python train.py --num_hidden_layers=11 --hidden_size=256 --n_experts=40 --experts_per_token=8 --d_expert=64 --d_shared_expert=0 --hidden_act="gelu" --moe_layers=[1, 2, 3, 4, 5, 6, 7, 8, 9, 10] --router_score="softmax" --normalize_top_k=true --routed_scale=1.0 --balance_loss=0.00586 --balance_bias=false --router_cosine_scale=10.0 --init_std_router=0.0165 --lr_router=0.000431 --vocab_size=17059 --norm="layernorm" --norm_eps=1e-05 --tie_word_embeddings="early" --optimizer="muon_variant" --learning_rate=0.0153 --beta1=0.9 --batch_tokens=65536 --max_seq_len=512 --train_tokens=342100000 --max_steps=5221 --dataset="wikipedia_en"
Below are experts of layer 6 (counted from 0) of a mixture-of-experts language model. Rows are named router (the router's row for the expert), up (a neuron's input weights, with its number) and show model dimensions 0-255. Each number is 500 + 25 x the weight over its row's rms, rounded and kept within 0 to 999. Numbers have three digits each.
Before each expert's rows: "mostly gets" lists some tokens that are sent to it at least half of the time. This comes from a sample of Wikipedia text that the model never trained on.

# expert 25
mostly gets: " University", " League", " School", " National", " Party", " team"
router:451504484510511498495524505459533491545525555547436430538489533514470487493484532480521485498467495490514525548524508492505480489478468520451481515474497510495469523491502543518528521503538507477491468502454542545499484515524475506482484473492511508522509480503540489490507491513460467523519495513486473432497519472510523488485498502500505477561523443490487488474485481506526510508483497448525476513520540502503517504474510490506527492515526520513463504500484485501465399476503505491504474451501479482523534492468561489477522514500496465512492525507544492567470513515507541491495490523498483514478520516536540493471506534509488498521505436462462474505502516496521495504500510475526537495493508512471521450481509499484460521505510532519515527494499518512511510515514496
up0:483495537557545509524501492454471433495531458506502517501476478512463436548527493514499467508525497499494525516476478495539520545483515459468490481524518523471489448506487504472498488512496506481510510495514517509500544518464480533510507479548521487500494485518500517494496500484440519521534485525506516478519499481495469501466478467444510498514492521487480502530494510522413476469500496526497495519533530533546537480447505518538500486544522490462452500478506538473483481515497492507505506501488476478521501527521503495455547493534486482535469509498478476504486490526508501494502499508435480500469476558488526504518541518476499478498495500540503488507533510503558540481477515496527494556538463474499484498484503503451468494542531467502506516523481504499502485506476517
up1:496516478480529508510533506512508512510525510543505580457500455482486540493498530473460537505550510525492512520520487523533507491525469510489480470473510500462502503501501470487472515479455486437493476506491490500507495504520513524461485469524489496499537514545510514515516498528486475502542509488544491461517509525493424498519480505491521504454512506538513491502473513488509499494469474465472490498464490492537478497502531484483466491470523485503491484540487507511492531475497507515554518505464481487503538502475480556504499509513476535482463513474532489451536491536502501510445504518495465520499514522485491484542503566499498495468507496499449442504497480532495528460493552530511490516489500529497480475510497443485503516495508461555496490476449478496521526555507547
up2:506495454524519486509495488495455492517484499512508483514502483495521410504489542474473515522479477461524498590505507547513490487558509499522502532488505492513480534519493540518444514476527501450476533514511528515475501501488473479526480510514465507472507475480514512455488459578482533456561502514489499502516474460500492478489506530500530486475531498542531510456506484485515465504490479487518527510481523470487502499495517494505468504495522506535491540506494515502527521484547429485492517490499508504498501539499527515525550486484501465469461516468470526475442490508523555452543511483468499477517466533532500487478518523514514491491505468516482487517506494500503475506486484455478516509492519482523515534517503505502493508471490508468478564520488490474480483511525501
up3:522524517498555511510499505480493490500503465524490496465468505525495490531490520500505513482491525519509492468488534535480453516504501491477494550513472528519527438502541468502473450514503552533500505495495524527505499483530490492502523476532469472493522501483491444545534515498468498515471488485532490500449475532499554480482461531502517521439506531499480501506521466470477546497501530484511475506482476533512488500484532508510510536528511497537476487538522513459470529492494502537514549526477556477495507484495493505476483491528485555565528464473460460524495534540495509516465505526525489492511506486486539443497523478477515517507502501501494497516532504482506461478472448514492497454490520475503467521500496501457478511479534430513516462500480498455497490507466520
up4:489515488522471532486497457493488474464525508499482450467498541521499489517523483456432500544517460483505520468524522510464530504521493475516501538516507493529520509518495512489518522522474498526547504465520516502494480492536520508531502524512537479470467506511504503463466513538467530502466499543485512488475493498505502520519490494507548535499498542490508488511483493469479556456509496485501521440509464521497518506525470489483466483485516541485457538507500509487484477540500549511456507496466498478532493515487484486510522510510457441557479518511488478541436506533494523502508478500506521517520539490499486479443503471508528496439503503496499519532479577487487515470482501499514534499486511533535526520463510453541513512510471465478449501495511518463503517500476479
up5:497482482507498491530485459560480515505513532470484446531498483525477462490556505493493483482503504497513499489494505495446526491520500509531496506485504520553520536495479507489470526508465495476420517493476473522494558516549531513575507512473499529523509474462551500471493496532524455471507476559496508499552448467478464477446519548498496489531507476491529477500499539510533538481496486474494514506515496501476500498535530499475556511494510500473499467476482532518467469520495547503514460501504483508531515489485505468485481511528485479479485510492506495498480528533531507498504481476498495537506488518478469485432499529489458531477508542503499501462500496487480490546513500495511477531505471479492497489524491478515478503504521479489512530490500499556507505565467464
up6:496476514500502513516528518510497470517505470487457474519495493536517499491450539492486476487480535519493508506469516485543499547500518516507517501518437496478497494491500521504515496483494508480533461492503493512512521506504550501539438467473512525481511472515517534527475465482461516512445557480485498477515494530442494511469451493517510483507539540482514489486547528487483525480504516508488487514495529472529491470527545521449509503489425511528467486502538497568523497530496450523497481501501524508522507497509516507495493489531482464508498544550532510511443492494507531521512483509490479493490521511467528476483524492474489490510491469450462496491503503506494490483477552471485466489524511522509498502405481534497518512524498493508473511507522481490446556511518539

# expert 29
mostly gets: " during", " after", " used", " released", " before", " began"
router:497485495512475509503454499488489497524500485510473504502464549498518486522505500506470522558518488489481479481509486477520456505531498521476513504492483505519499493479482490457500489519503515491527444557442480548493551470463510547520515512476533464507469499481482533474489494477510507520477467528507469495479487470512484490426491506472511533489468520524445483520535500498428556519473456522500505493514520541499506504570502509493476511541485468496494528475486511494460455501521518494566468485524500525477499514501487477474494511508483503486475545520476563508476508534502477522513463505516494528497511523480501493490511467483504488540518459529506500506500513515540524522510493459512456515535526543513557509529485464518493493529492460453531476505476505500538502509507519
up0:498485535516500492488513526422516463509474511490530487475504530494494456495485537512514518523501492519555523528467552502483495483492517525511491495538504464474526516506516527477531455512495489467488510471500519499458538493473502526509530491513505506518474555518511493473514504476488453511513473510479498499494529508496478488483505521499539461534520515525477486484538487438434499477510527449457484481577527489499485523494483477500490492538473500491499507473452437526509553458521511502484493512523498474523513499530491482493478509559479495497512469444502528488497480502475511522517510488490547515513517524502499470491506569449468503522537496519496524478475486479503501530479471504544476503496471489514517493491556493499541482476550489508472484507537528471471483530481511
up1:514507499457492484510449454486483476538510460521485536505471485547456466492532503519480442532471514471484479502453477527524545465520506495481504481560521519502477526487478514458502466512507517487494496534548525522485558506475554526507512484513485492508527570496465505504507488496514527515510496495490524497492428498507535545470479486492515493507498523482487457503455507486443528502440483525479542501483502495526507521507516513513536524511501437470512485504517523517462506497492468452523498519480468514469477487514501501520498492466537510535531528495507513528502498524477503507516450482505483494581525496477484500507491504511533480541522532489479491516526537473505500482494515501521494491498496511513507531490471470486503476523485496459516534450488502484532497535495455
up2:512437526483517526464514486529504518528475461513510495493498544536539499527477533529502516514515457456482495523508480573497466475523519483517510467501481481499472494488546506512525527463509478502473495495507514510523503540501476538496516517532501529476477469504527509517526485504483494464522485517509515479479490519468490491530545459516512486523459481490513534459503487513434491516521491523540501509479538488505522521519529490536490514516535500488456484471491481547512498533478471479539489486467441552479501487470517525481496511476481494491470533506522501552517506502511525503480519465503440543517492514466478495539515498474494478483482514483531530559508491492511477507494464502493485507478530487473472571474477519463505525493480468489470507491482479458519479457474557
up3:529495483542512492496493520504518477564433484490516517510510487495492511534489477508534531504530467468488488541481490504475474502489468530496540518530501495494519509507542497505502507481455494505523441554449470538476504490481551510501496487508522489512513479516517538502503457511455495523493451506483471498469519505499503508474465532520549503490485493568509506507520460480475506465492532565490533483548491507491515478512481510496488516512493493525518534512501525483472507421497472501469486509461489515483523474496468515479499517475476543501489485546468521487506479536511517505553482490482492502510523494499483516495509499485476513460486510521514476497496487533534558478464497500483453463546494528537541510460503495469486532514474458518482488570536477463478510504485508
up4:529437478492502521511488465441493513497462504493508493518481545526522497529486508489514500531478483497528488507525487476476470470528518522540469502509550522527500499470493480529517489508461526463483469532517489500527483497503521499489486523499551510500517442451503521488455495471522474517457539507538492488547463491498445499505499467481497501525505498504490516484512478478509472513520457534518500513500499534531480489555525501475510552505518530450499500531468506537452502509476555485502530470488472506493528527478526508487530528462487510545489545483486539510483529560508507531461488482475484508496482459493489530517516508502463513512486419493522514513494514501469494471503528452482494507582504497485472509476497500490483496503521497498495526504508511470495497496557457
up5:527511491496503521495480494474505504522534520518472447467465463466496518468463517475519505493525513493497485530486509518500469502506487519516485510546484557485496507502482539498465496492519500465516467517476518477520498524510505471537486478494504536512507494525527497486552493499521503494468496540510520463509479445458475486521477521533492512498469451531531486483481527529483480463511480467489505457529499483518492494450542493453511459514496464522442496511499524462474499504492566487503523506496516483435545496508540490487519540530499469483498523495519522484524496517542504455494459493500495496501478518489528472454474486502542508515489479473550498533491535495504486531522529528451535506498511562489510526443515482477524493523490455454463516529520509491539508524535534
up6:476506524496462533515464492526474502485547459492510482502535476509552518468492493506511558523549495504477459487538509522505526494514479492472487486445496491510490447498475488498558502495479522477503521514486506481519500512509544528516495509499526485481494519486513494487445496504453524476483521505490519514525492456471507516512492477474527518498502505481506443505500528512457473529484492464492482535528552505512503484499511530500494486553464484542534449460505539511513513478534491475505489513476487499472521524569488469465497461481484503486527518522501506511522491519502516491496487495509463502513534475468460473477503459448534526455486460483522515496479552494517509539473510493465461477552524506531481479487519489512501508555559502462538530506485506509484530459490542

# expert 24
mostly gets: " ", " d", " b", " s", " N", " n"
router:496508491502480514516478483538503481520469493493527520521467474487514447476524505471510459520535502533539522517547518540511522515492527503500480496476455493486508471478497514509441495502500467481520485511465492546556497503560518473479485474518506539509486466476515508480507476546468500513477523505473472517535497534484484546513447541451519493473512523504515489494508518483520493528512481512532510507500463502488485491468462471462536491455510452516444468519504502450506506464484469514483530524490533491488541513532562501484524498501497523521513511498515506460496496511510488452499530520519516514530499483492545466495536561480495490493470507508522517483530513469462450467500487529502546489484528514487460485506485425453517534519517507483499507550514473491513514488503494
up0:490508521485526519499468502457454471531480474446485476461532461504510496501464503493524507494525485523560498472521486504495518516532475501528487488573455468484507507499484501510510500513551524488490486484497512500514496530483529502517478535545484530508515409521518508508525521507491506516502468483498506475523498541526530528532501521531487499479489529530456531532468492460531479477521514505511445494520506505485521478494485450483487564500492532511495496480483513490512480481503512525498484475520473523512544481479522517450516508513519491480501486504501459488537518419480478467467504542513506534479507489487486485479479494499528476499429479518497466496503502522467462499467505499521506489479534530474484495550532523527460537498469470480554500535514527525496469489498505
up1:551527517467450487509479537489503529519505509473512505482505458452510481523519511480466485503531513508487460478499555508525453526496502530515513489498462505408556469513476508501506495476498468478506479499484531483498502538483471476503518475481460486505490539509496494506489520499559548515521502464446456503486516497472518510532493531457503500514505500496517468529483524520531526491486505502485527490505512498496517530510504523495506472473488429509520491463460493441485507526493532509512480509508536515501480517552505472462505468560452503500495500507492521499486473475502470529494524532536486543495474499506487471472502511521479503501529536495500499502500485529517506458491501506524511512456485523448458545471522509527520549525501532500471476507522442538528507490541504
up2:531490467458507505524511507494501469489515512469476498471511489507521504520503514523464507530502504477480503538483503471457491504509478510479477474495491573525502521528515499518477475487517492476477530498502539507516524554473443512532512481500479517476489517540487503519535513519539508524526478490475543478498466510503484487527531490456483528467532511485516511469478460466534495506483488477553500483501475503487479432463484460507500468488511483506480491532461489490497491512531441509517504479499488542545517514461454506484487519476514509482466544517489513507449508517502506485548533567497494496505493521498546471506485512487465530521499474483495499456498504440526548506499490520509545512525551522484474541503435528469531497481507482522480509493528506482569483536493496
up3:486523520478469509501510466497470466513477509492499510500489456479525464476521491485492508457439497454526485485525501560489521465467504529526492463548511477470515479414489530480544487500543515422506479514490523561518519483479531520534529501527442478516477513490521508498537518474559492493476495528462487506535528476503492534505506500469500468534518497505530497472527484515514515483488479476516473488503540476508462485489540502480543477479471478521553457516462482503525511508484509499495515484503465495491525525529553505516481510512500529483545501502518512482533530547540486479492508480471498517507497486453464527506495518494521509494491504477518544525508478477483480514479445510509527502513541530501498486508472538451500497538492489484505541481519502487467504509496502
up4:487476489522494475517472476472466499506495533524556493492483542510496497503481530532515497536497529515494495516476501493510508478477525494495486476503488539507518509502559531493453473489533507491490532510513484484530501483480509492479487429526469526477469514487506521511483494506487505486480515531478496543524491542449481487483551494519521477518493494507505502497443503487526514448496502472501493535479517454521507481459480504525515508463513467535507509497515454487534510484535438515482484581491546492500522423544530482523480487500471485467508531481541527512536498461505516459494527488529525496455460477450511482504497494459482526487539517493501529476469491507534519488524477472487530527518493474473496506504504452484542493526532491528504568513487483543497482496482518
up5:506474470503551489524465483517516515488480533473499507470488476521479478475457494492501465502498494532500517475484530482520565504549507435526451503498429490449485482549459483485478518494463500476505480521491532504521504539533523531453497479528513485476481532461537508520495464489540493485515519510514513517544526520515498509494482476529485513503499553540514509513500495463534530481524520509525491508503500485499463487510461484493532494492508482468465504517490514517544472492480491436466532529506548552526526525514520501506517502464466515521495466508457485444534522482512496456520515511533516549475476505486469494537498492492496539453476492530482531501482476549503483452485492480493527495498484519512452492532491485500514512520506470503506543505490544500491520480500495
up6:500494508490506500516470563499506533471517543498481479521463503518506444491498518531490494504524490507521493505509493517482464446530498482502496509508504488515504524502498519481472510551488508445520497523494514502539458476478501503500550514498477535527489523490514470438483530543524522526477519529483494511461516521498545496497521506461484480473492495523493502512521456478481559479484508544534469495487488467509510464505528465467571508466490525470502478464497473449509513487494477501467486568526558509517460511485506483504502487488527508518503482485505523498479540524479497508478508481529554501527509472523466499466520519509490495534443493494505490477493512496504454535457477504589507485510498480516504509508484474417509520535503480460491515537495511469481503508501492